Weights of a small mixture-of-experts language model, trained from scratch on English Wikipedia: a variant of Adam for the experts.
Below are experts of layer 6 (counted from 0) of a mixture-of-experts language model. Rows are named router (the router's row for the expert) and show model dimensions 0-127. Each number is 500 + 40 x the weight over its row's rms, rounded and kept within 0 to 999. Numbers have three digits each.
After each expert's rows: a language model's description of what the expert responds to. This comes from a sample of Wikipedia text that the model never trained on.

# expert 27
router:571492452563468464469590537578535469496529553536502473557473565541472568494495545535445516506511415478478415500512446502507472460520527510481477469501516495503493454493459538410506496564482487544455483563520476458438506504530544499410533496475517475542489583533550473453468538435520462472482480513461492469428520521501422526501519452516483511503390477541514528464466474482496517403536
What it handles: Short letter pieces in the middle of a word, often science terms, such as Gram-ne-g-ative, stre-ng-th, ne-uro-psychiatry, bio-f-ilms.

# expert 56
router:512567448527484471420531537526525477450520567505467461521478559526482484471486560507426501492572451457405506505445488510520442487528501560420426448514548530484541473493510519496556466558441486537456487530536464450482562443486574491494536467457466476530485515515565494478430529458536513488425479484519471416502494496444443456545475484532481496582467448499555531484497473515495529442572
What it handles: Common nouns after the, his or possessives naming organizations, works or places, such as film, band, team, election, station, village.

# expert 30
router:494551504548458461451521524549532495447526541524483464511501534544417543492487511510442569445544493469413491490450492514495458421546550574474489463551605558436495497488438541460545463514440480516449466503508507497489502457496514464504542463451512493539487499502536463447440566490505432498453437499470487481451541524491473427544480440502472593580482509521547502496504498511421544460551
What it handles: Modifiers right after the, a or as, such as first, new, other, same, largest, likely, well in as well as.

# expert 49
router:563495449545487440484497566526538401497500580581494462479469559577473531480452486516456517451505497445461451500431437507532497447582524504508501444529599547494549416482467503450533466528484467503467477520527460484494530476554516498495606493494494420518482588554516492478507531505552471436417491483497452496490501505482477497502466495530472496536443499544523454470489509555453560494489
What it handles: Table separators, spaces, brackets and odd symbols in election, climate and track-list tables, and prefixes like trans, con, sub.

# expert 46
router:542585497584500479475517501505507503452521479515497466550447545515494547462389542560476535503560473513501477443444507478544499461526508534478463448501515499479538455472475524478588451570499443539487493563545477477480561453500555467515497488498475495515456483525559492496484515446520436472505500434471472450435521470425390470529415503496498498521500463514563512513469411561489569430483
What it handles: Vowel-led endings completing proper or foreign-looking names, such as gazette, Kalimantan, Byzantines, Haute-Garonne, Dauphiné.

# expert 26
router:576547489518493487461495483525519524434541525504453508539447519478474524457435561512492538513519447465470486433441513550518501453480501544414428487568514578418540461463487536443563451532456448522449495568501471450460515466520569474498534469463454459521484515531499480485480516431523412499492462433423460459513532490489460473548467516509474542531504460551538585493490444571508534468518
What it handles: Syllable endings of names and adjectives for South Asia, Central Asia and Islamic regions, such as Jawah-ar-lal, Turk-ish, Mugh-al, Afgh-an, Indian, Bang.

# expert 18
router:521562478545486499490512486520505478455484504518472454520397493505467556421444516526469504493488427469462463424471505571554447485494560559481413471545528515495574452420448538500550464563468502580469435547522452457515560469489516513475541493469429449535473554499558488416455564464487488487482499434460473476477521471501477509521419457532498551510518460478498560471482465541488510497513
What it handles: Final pieces of named entities and title words, such as Reims, Leeds, Rapids, Doubleday, World, Revolution, Valley.

# expert 59
router:538507413554475480478565528582522515464510531499482503551467493496464505442512458538446574434542421480427446476485477501556451444504571514443484529517555547430527448480454500497517487517433472534435463544544482443446516512530489480438569486482510533547450584568504466482473583478495439469476477488439499499518535461466513495501513466530493563505469493538506543516506433495446518452551
What it handles: Syllables right after a capital letter in names, often German or Japanese, such as H-ie-i, H-itz-inger, C-ly-de, H-es-se.

# expert 5
router:475507426531502430512531561528520459470541520481507458558485504516488517438523512532454583459548439495433433508472472562502407423560556556486514499471509523480515428448470534492495490553464477530445448567545458491447551499551524508453537509449497448519460566490542433478499575442516511454478465459409452491451530497527495492490486481543450535512455498553487528535454482488458506440527
What it handles: Short vowel-bearing word pieces early inside words and names, after an initial consonant piece, such as F-lo-ating, Sp-in-off, O'B-ri-en.

# expert 35
router:522492488528467447463518534497509398504540500569452455539488557491509537484481516495509570441532459455494459485447438556565495446512516521492479494566551548482532505476468562438499495542462442522494470548567471484476532437493508469461516478430514491540476522558557470470505501482532435480487401429483411505467537564427484482530433469540478493533466455526514509450473457494500612479505
What it handles: Function words after verbs or adjectives, mostly to, of, for, modals like must and could, plus w pieces as in sandwiched.

# expert 0
router:536497441502504493522519506501510471534563563503482513502443540578477528476485547526496524485569474453453466458467458540481414492557547575486481516519553560490540470458490516464532481538467457577527395534531505448494509431485518508499564481440454394465468511553548476484532528462561473450458475431432432426477543488481498429491467521554453530512503495566493496507479482500502559528534
What it handles: Second pieces of place names and compound words, such as Zealand after New, Island, iss in Mississippi, life in wildlife, ery in artillery.

# expert 23
router:539554451547481466511534568532542446497553565535497426510458513577508526500461556531476493489515460487502403484465432555484502498508513524444432497530523478503532409458456527479517438537512454534475466555482433468499531478444525425493517499498437459525486564515553490449539554489551480489422467422457483477455538536516474505520501396521471518526492486516498530464447417556505552516509
What it handles: Inner stems and suffixes of Latin-derived English words, such as retro-act-ively, Stru-ct-ure, ob-ject, exhib-it, Eff-ect.

# expert 47
router:546514471598508475488556484540487477493564506520454461532466526542501581466455525496464533490537436451478503490460468507574450501500531582445469475530515494513510483469449545493603444560498524525484488510539418469510584515518517484459505495493474421519471531564552473455489532501490490519495498464430505460405522506464422499545427527536469543525467439551578516512436486499448536452489
What it handles: Opening pieces of words after a space or prefix, such as non-et-heless, Em-ot-ional, Cro-at-ian, aut, mat, App-eals.

# expert 43
router:506549455527451443455512546587522501497512547556463486571504516533463513487489574515501488478508450463437442478494457512519500401577555485443457435575581531494537476487428514454532460504459503513453489525503507503483516456579532441428540462431491480535464550551517517463482510486509482487506482503486497477452498543471434461552478478497505549588444466522523513467413522507458531423525
What it handles: Open brackets, line breaks and word starts in taxonomy and science text, such as "(Walker, 1911)", Phylum lines, z-oologist.

# expert 31
router:496505488521501465508503481502588515498568563530486480551451548507506577434439557528496491466520474468513451497471502525480500498486522559455469527554515559441540470423435532465553490591460447530502468554489463485467569484570598521457549499488495439484426512546556462498473527418526472475495480458482438430433544483470486417540465514535471524508484495531564550491461461521493480514509
What it handles: Closing pieces of place, club and proper names, often in sports tables, such as Cryst-al Palace, Chey-en-ne, Bud-d-hist.

# expert 54
router:603512470593506517477496516583496423482484553527450486519477525593487524445484504530485509493535434424486491492467471523546447493571536543483498475596514499478523479499479535450554458502452512523436509517565428502455535488520536470420517449473512509495488528583493491457478520462508461451471485479457480482483542555500471505514426503571468558544446484547522525496445499484450593450517
What it handles: First pieces of words split by the tokenizer, such as int, att, dec, sub, cont, or single letters starting utilizing, Virginia.

# expert 29
router:533526484507437478483517526527514505418549492525465521579488516502450541450477541558482500478507441471507475508448477504537502422496504523458417482542518514506550484432512501450529453598492436513483456589545488461435511454528559511443550471496551484503468520554543470449439521474489426461502434456462455487492511469448425431576487449526486525524462496536571535480494455532467526448552
What it handles: Pieces of Polish, Slavic, Scandinavian and Greek personal names and their endings, such as Krzysz-to-f, Nyk-ö-ping, -ski, -ović, -sson.

# expert 24
router:514543501544488494459507547517484484493558474535430445502480508553458539452433536585481512487526502402495457476400470528516492495513520529477469474556490494509517453462494534494503461596490422518504470519497445462462580482463535525449520494484474457508452550532620514464474569491567465460475404490460480453470528525496432479553441495509467509512481500570547532452506454533463562487500
What it handles: Short middle pieces inside longer words, such as op in Tonopah, ep in horsepower, m in long-term, w in playwright.